config.toml
n_layer = 11
d_model = 256
n_experts = 16
experts_per_token = 2
d_expert = 256
d_shared_expert = 0
activation = "relu"
moe_layers = [1, 2, 3, 4, 5, 6, 7, 8, 9, 10]
router_score = "softmax"
normalize_top_k = true
routed_scale = 1.0
balance_loss = 0.00263
balance_bias = true
router_z_loss = 0.001
router_bias = true
init_std_router = 0.00941
lr_router = 0.000893
n_head = 4
n_kv_head = 4
head_dim = 64
vocab_size = 8192
norm = "rmsnorm"
norm_place = "pre"
norm_eps = 1e-05
positions = "rope"
rope_base = 10000.0
rope_fraction = 1.0
qk_norm = false
attn_scale = 0.125
tie_embeddings = false
parallel_block = false
extras = ["capped logits"]
init = "normal"
init_std_qkv = 0.0301
init_std_o = 0.00643
init_std_up = 0.0301
init_std_down = 0.00321
init_mimetic = 0.7
optimizer = "muon_variant"
lr = 0.0101
lr_mult_down = 1.5
lr_head = 0.00771
grad_clip = 1.0
warmup_steps = 200
schedule = "wsd"
decay_fraction = 0.721
decay_shape = "cos"
final_lr_fraction = 0.0
batch_tokens = 131072
seq_len = 256
doc_mask = false
train_tokens = 509100000
steps = 3885
dataset = "wikipedia_en"
Below are experts of layer 8 (counted from 0) of a mixture-of-experts language model. Rows are named router (the router's row for the expert), up (a neuron's input weights, with its number) and show model dimensions 0-255. Each number is 200 + 30 x the weight over its row's rms, rounded and kept within 0 to 999.
After each expert's rows: "comes after" lists some tokens at least twice as common just before its tokens as in all text. This comes from a sample of Wikipedia text that the model never trained on. Tokens count by the router's weight.

# expert 13
router,228,272,219,234,181,210,234,209,233,164,138,185,195,177,203,243,187,222,192,192,249,158,197,144,163,166,203,186,186,256,195,143,180,188,176,156,251,215,193,205,172,261,236,154,210,204,255,220,203,203,196,189,211,173,211,209,263,157,167,200,200,195,166,175,126,235,182,167,93,225,177,252,171,188,219,184,190,169,204,203,179,198,197,213,222,198,198,205,179,239,211,247,220,191,169,186,156,228,239,190,159,203,224,169,203,228,213,191,153,133,235,261,267,268,217,162,169,263,239,214,252,215,121,194,194,201,203,186,162,208,175,160,184,201,213,190,219,169,201,267,197,201,197,237,174,204,220,204,198,142,224,198,200,194,210,194,150,199,216,213,203,207,188,174,206,204,239,204,262,234,180,161,202,164,202,215,208,188,179,193,182,200,228,192,216,159,170,207,198,198,202,182,223,211,223,169,217,201,156,220,212,204,212,174,219,205,191,207,206,177,150,228,155,225,206,185,209,228,205,179,204,214,160,199,236,205,176,210,164,224,229,233,205,243,184,203,207,226,287,175,206,215,155,191,191,216,215,258,184,235,163,137,181,239,167,246
up1,200,185,198,214,245,190,255,192,304,224,178,222,210,181,205,200,254,196,209,198,231,217,214,205,210,141,171,182,152,205,249,201,207,159,146,204,225,221,197,214,205,171,199,203,145,190,201,272,184,192,157,166,229,194,182,190,267,235,206,233,196,172,252,207,240,194,170,203,229,172,167,186,178,171,265,185,182,215,200,208,236,199,212,236,219,240,174,185,181,166,225,220,230,253,181,248,214,223,177,187,210,153,225,200,219,205,192,235,177,195,212,163,235,166,192,181,148,248,237,189,218,212,213,237,221,200,212,165,239,213,197,159,286,215,245,203,152,204,230,214,213,224,205,220,191,232,212,241,229,172,191,181,222,233,208,210,219,159,219,181,229,224,230,164,217,253,186,183,249,195,128,116,184,178,152,208,203,250,188,217,204,193,212,224,231,245,221,201,246,224,204,264,199,203,154,177,178,168,148,208,231,191,204,149,215,188,254,213,220,150,175,184,211,223,176,174,215,215,184,229,190,204,228,233,222,191,173,222,162,206,202,189,254,216,193,223,252,183,227,191,196,281,255,175,193,242,169,215,200,190,167,250,197,223,194,251
comes after: " |", "|", " ", ";", "–", ":"

# expert 3
router,201,192,235,201,151,227,278,235,223,160,194,256,156,202,193,216,214,239,211,222,204,173,192,149,213,164,183,188,229,231,222,146,182,185,219,166,218,192,205,144,185,197,152,208,183,208,171,160,192,182,217,230,197,214,243,155,222,217,117,233,208,151,194,215,159,223,218,207,199,213,233,235,228,177,217,172,229,202,224,231,258,185,215,212,205,174,191,194,207,208,111,235,231,294,204,210,195,211,184,197,177,157,195,188,148,164,203,220,212,193,246,219,259,205,218,166,263,191,235,216,176,208,256,202,206,190,169,165,188,179,228,237,208,215,265,182,194,219,204,182,145,169,230,218,170,218,222,218,266,236,171,237,179,255,182,175,189,174,184,206,190,170,195,172,155,218,279,185,203,221,205,214,223,207,173,206,148,225,203,224,141,269,216,209,215,175,168,178,156,207,206,222,206,216,194,221,239,177,224,251,243,211,196,205,236,178,179,262,222,216,222,233,170,214,241,229,227,209,229,165,238,189,241,179,212,170,217,231,205,211,239,207,219,230,217,149,193,226,239,255,188,214,181,118,201,189,222,217,175,232,190,212,224,210,203,212
up1,197,202,206,210,231,255,242,214,215,161,174,228,179,198,230,201,168,180,222,197,169,193,194,205,184,182,217,196,199,169,169,240,194,167,207,193,252,135,223,240,221,191,203,189,219,249,191,195,268,141,246,201,149,235,194,231,231,206,251,197,196,187,204,194,204,175,191,211,269,242,171,198,152,177,289,223,214,158,210,219,176,155,154,202,218,174,123,192,210,159,199,208,190,131,172,164,180,217,155,207,244,178,176,140,164,198,259,170,184,213,200,211,145,215,218,188,205,212,170,174,164,177,206,208,192,205,204,145,251,229,225,201,211,236,235,196,165,153,173,214,220,211,217,228,173,180,194,201,239,182,141,235,205,288,198,187,206,195,260,228,178,163,217,189,195,197,186,169,225,224,200,186,200,236,127,225,268,178,182,205,232,188,181,241,160,162,231,199,145,282,187,187,145,228,200,221,179,189,239,191,167,247,206,190,195,226,201,199,174,161,179,193,211,213,198,213,196,193,263,184,189,242,193,184,212,216,190,226,230,155,211,193,150,171,236,202,200,217,211,242,184,239,193,195,183,217,219,146,182,196,217,151,194,245,239,195
comes after: "\n", "-", "==", "===", ")", " =="

# expert 14
router,231,172,188,217,220,227,176,171,258,220,227,199,218,220,186,197,230,214,280,221,199,211,146,147,223,165,195,157,262,212,137,196,202,182,155,204,159,203,209,191,192,222,170,259,224,217,248,190,116,199,199,235,206,153,244,189,203,217,194,224,189,228,227,182,183,198,170,188,181,162,213,248,164,229,188,236,167,189,212,175,197,233,223,208,182,196,194,200,201,230,197,217,191,223,179,239,230,195,207,199,228,159,145,164,189,153,222,178,191,169,209,206,209,212,175,157,174,175,212,220,214,171,185,223,204,278,173,166,173,164,203,226,190,185,187,167,171,167,202,283,181,175,234,256,170,199,218,177,224,194,163,197,102,206,197,162,190,232,207,118,209,220,242,222,152,206,199,139,227,261,228,166,245,178,193,220,211,169,226,125,193,199,200,202,178,156,280,205,185,209,217,155,238,169,184,152,195,218,249,213,233,157,178,245,232,243,209,196,178,205,202,199,166,243,207,186,214,219,201,192,191,229,215,217,221,211,214,211,147,184,227,145,173,242,164,231,210,219,189,211,151,218,169,189,191,155,213,183,191,189,200,174,155,207,175,209
up1,176,208,157,189,217,231,178,191,242,211,160,209,197,188,215,226,165,227,206,173,216,215,181,232,172,180,206,167,173,189,165,244,287,232,126,161,181,251,205,193,179,207,252,202,158,189,247,177,225,217,191,172,221,205,177,222,220,212,216,141,195,229,221,246,202,193,162,140,129,154,165,160,204,187,196,221,217,197,188,236,185,172,173,184,225,185,146,157,242,239,178,189,223,192,158,214,184,229,184,212,190,177,178,193,212,215,154,220,218,166,237,203,222,240,192,250,242,197,197,193,203,174,189,164,159,229,185,202,192,173,212,202,181,247,251,195,169,246,200,219,200,177,194,221,207,142,239,205,182,217,204,201,218,227,205,177,190,203,192,194,197,239,179,190,187,204,197,161,207,211,233,193,172,170,230,192,187,207,266,141,176,254,247,192,143,162,214,259,193,150,167,152,234,236,195,203,158,218,213,216,208,148,129,131,209,273,207,182,201,235,178,185,178,178,158,269,162,214,191,224,148,214,221,222,217,244,217,220,211,147,206,216,143,190,181,241,221,241,197,240,173,214,207,219,213,144,209,213,181,147,212,165,217,253,169,211
comes after: "\n", ")", "ed", "\"", " —", "%"

# expert 12
router,237,198,198,229,193,222,261,213,227,144,159,252,202,195,207,229,237,194,182,232,245,201,167,238,221,201,174,149,221,219,161,202,201,172,156,150,196,219,237,242,231,221,165,227,200,161,207,174,179,173,194,191,212,218,237,212,189,253,194,173,214,212,199,137,147,209,188,186,173,183,207,241,192,214,239,303,131,202,226,233,212,177,196,162,186,166,135,146,252,112,183,255,246,194,234,189,211,203,271,184,214,222,204,172,237,242,205,207,215,195,190,200,198,213,216,179,206,217,213,217,207,247,223,221,194,221,185,234,160,195,178,204,186,154,240,183,182,181,198,180,203,173,221,183,215,176,203,233,202,136,190,227,202,206,257,165,194,174,200,140,206,167,241,254,233,176,184,234,209,216,250,220,197,162,155,175,202,267,219,191,140,197,215,162,165,188,225,219,203,231,207,180,224,181,203,209,222,160,197,181,207,206,196,212,197,202,202,242,189,217,216,199,194,132,197,230,164,180,208,190,222,193,168,244,205,228,227,217,143,193,236,179,244,228,213,198,177,176,263,254,203,204,146,141,215,231,213,220,130,217,221,208,189,210,163,173
up1,173,270,196,233,190,198,168,218,234,215,175,221,164,203,173,212,215,253,201,177,197,216,181,243,219,246,176,150,146,167,223,161,167,193,177,169,161,196,173,238,229,203,207,199,162,153,190,188,165,189,212,212,235,234,187,211,210,245,223,236,197,210,212,216,243,218,209,226,194,161,205,189,255,195,225,236,172,193,228,238,226,192,136,210,211,221,177,232,196,177,184,168,225,178,223,216,205,226,189,165,201,203,186,218,169,216,232,188,193,171,202,192,186,218,198,180,165,208,193,226,202,206,252,268,202,245,215,181,158,182,287,187,198,245,258,229,179,103,185,191,208,207,192,260,198,171,232,241,281,167,151,272,251,225,214,166,169,183,208,257,165,230,200,186,162,203,213,193,156,223,237,192,186,189,183,193,220,192,205,250,225,211,200,198,143,225,238,242,188,236,216,204,230,262,219,226,226,184,176,201,199,192,230,164,230,206,201,232,250,248,215,209,217,183,126,146,175,221,188,171,227,179,208,246,206,242,212,229,161,211,200,188,207,188,252,171,228,199,185,263,195,201,238,162,176,214,194,256,208,188,256,206,177,162,160,178
comes after: " ", " the", " a", " in", " re", " de"

# expert 11
router,204,218,181,233,214,207,219,179,225,206,144,240,208,281,221,262,194,183,219,231,209,209,175,261,195,209,178,233,209,202,189,218,206,224,198,182,186,204,170,209,218,247,207,208,204,203,177,219,191,179,168,193,218,217,220,183,188,231,178,203,194,140,216,216,162,190,161,217,208,190,229,193,200,305,200,153,174,156,183,217,201,199,184,217,124,165,206,229,210,232,201,198,227,259,233,214,185,223,293,245,164,232,182,143,182,156,227,190,176,166,202,271,251,251,209,145,248,234,227,195,179,228,180,269,216,231,210,155,205,176,166,237,169,186,176,204,212,223,205,238,189,234,201,207,198,215,267,208,204,206,177,239,207,243,185,228,181,205,175,206,196,171,167,183,208,184,223,146,256,187,192,203,167,199,150,192,218,167,189,131,228,235,160,229,161,208,250,236,198,222,233,207,229,219,239,205,256,156,203,194,194,209,165,184,189,184,233,206,263,219,185,237,187,239,144,225,225,149,212,231,178,234,252,216,219,202,146,181,233,209,185,180,194,255,229,213,212,231,220,200,202,213,208,196,207,178,188,170,148,211,209,147,252,209,200,188
up1,185,165,252,198,225,164,178,171,233,150,145,213,196,213,200,206,227,179,195,213,204,197,186,171,183,209,242,165,200,209,173,184,181,183,287,158,217,222,162,235,189,221,152,227,157,177,158,207,184,173,146,193,206,237,162,152,182,237,211,250,239,202,219,164,242,239,221,175,172,143,188,237,258,182,185,250,202,188,249,281,170,196,213,172,178,191,226,223,167,254,197,156,191,232,170,163,136,177,174,233,240,181,179,221,212,208,218,197,237,210,185,251,157,190,214,253,202,180,203,198,182,255,156,173,158,228,198,222,209,203,176,204,186,167,218,265,205,194,203,216,216,144,203,168,209,218,220,195,196,190,181,216,214,200,150,198,235,219,185,208,200,160,183,200,179,157,228,229,230,146,162,225,226,211,188,182,193,183,176,207,197,187,189,200,176,119,203,175,188,222,202,149,238,179,204,261,208,155,187,216,208,272,251,208,209,193,198,232,178,216,190,224,194,208,200,264,210,195,204,236,189,233,166,226,214,207,133,146,247,202,239,146,162,252,165,261,161,175,211,218,209,167,186,163,168,205,239,193,172,221,230,170,188,188,181,208
comes after: " ", "1", "0", "2", "3", "5"

# expert 10
router,228,217,211,209,179,232,268,176,166,135,197,243,190,203,223,241,222,221,217,210,199,198,180,204,179,203,216,180,266,230,187,115,206,177,201,177,165,217,184,149,227,199,168,193,167,203,224,247,188,180,178,228,204,210,241,162,225,148,207,188,141,116,194,216,163,210,214,232,192,181,210,256,223,173,200,227,175,172,202,231,224,152,210,204,216,203,221,181,219,203,209,212,274,222,243,209,160,201,245,187,268,228,177,176,213,217,279,188,205,135,199,220,170,204,168,189,234,193,203,247,226,266,160,219,177,178,219,155,201,232,184,251,172,188,177,211,171,226,207,227,178,182,209,226,162,175,228,174,271,184,167,200,173,270,157,212,220,206,228,179,219,175,203,209,202,181,194,172,235,183,241,189,188,185,197,229,219,237,199,189,203,192,241,218,181,196,260,212,151,169,166,191,272,195,232,177,205,189,184,198,220,170,171,227,233,233,233,209,210,228,212,186,113,153,127,185,179,184,223,164,164,242,257,211,224,214,223,235,213,229,234,230,193,268,180,212,185,173,201,184,196,170,195,233,202,185,210,197,214,231,195,181,231,213,195,235
up1,241,196,203,126,131,167,243,257,221,193,144,231,191,180,223,194,237,257,172,202,180,241,199,226,181,197,246,138,159,172,208,199,203,178,220,183,212,206,195,205,180,174,216,222,193,288,173,247,160,177,179,267,189,232,190,205,221,199,199,131,203,221,220,217,214,215,160,196,200,223,189,196,219,153,167,216,171,245,222,221,170,202,241,168,198,197,182,205,259,193,232,219,228,252,223,251,174,224,182,204,222,157,223,217,198,184,186,195,224,154,251,204,217,131,212,192,242,196,190,175,232,179,199,186,174,196,210,219,170,238,173,205,170,269,190,233,241,219,224,213,154,189,215,242,169,210,201,190,191,206,203,201,209,221,200,227,225,237,199,234,183,218,200,149,209,189,158,210,209,182,236,188,233,230,203,188,188,227,187,218,229,252,246,218,239,174,250,160,214,188,204,196,208,140,261,174,184,189,142,241,262,223,209,156,278,202,207,154,266,198,180,208,221,219,222,141,197,167,262,169,154,198,208,194,223,160,156,163,230,195,233,238,199,227,202,207,214,143,241,202,170,225,200,181,194,171,205,233,173,161,214,209,218,203,221,221
comes after: "1", "9", "2", "0", "8", "7"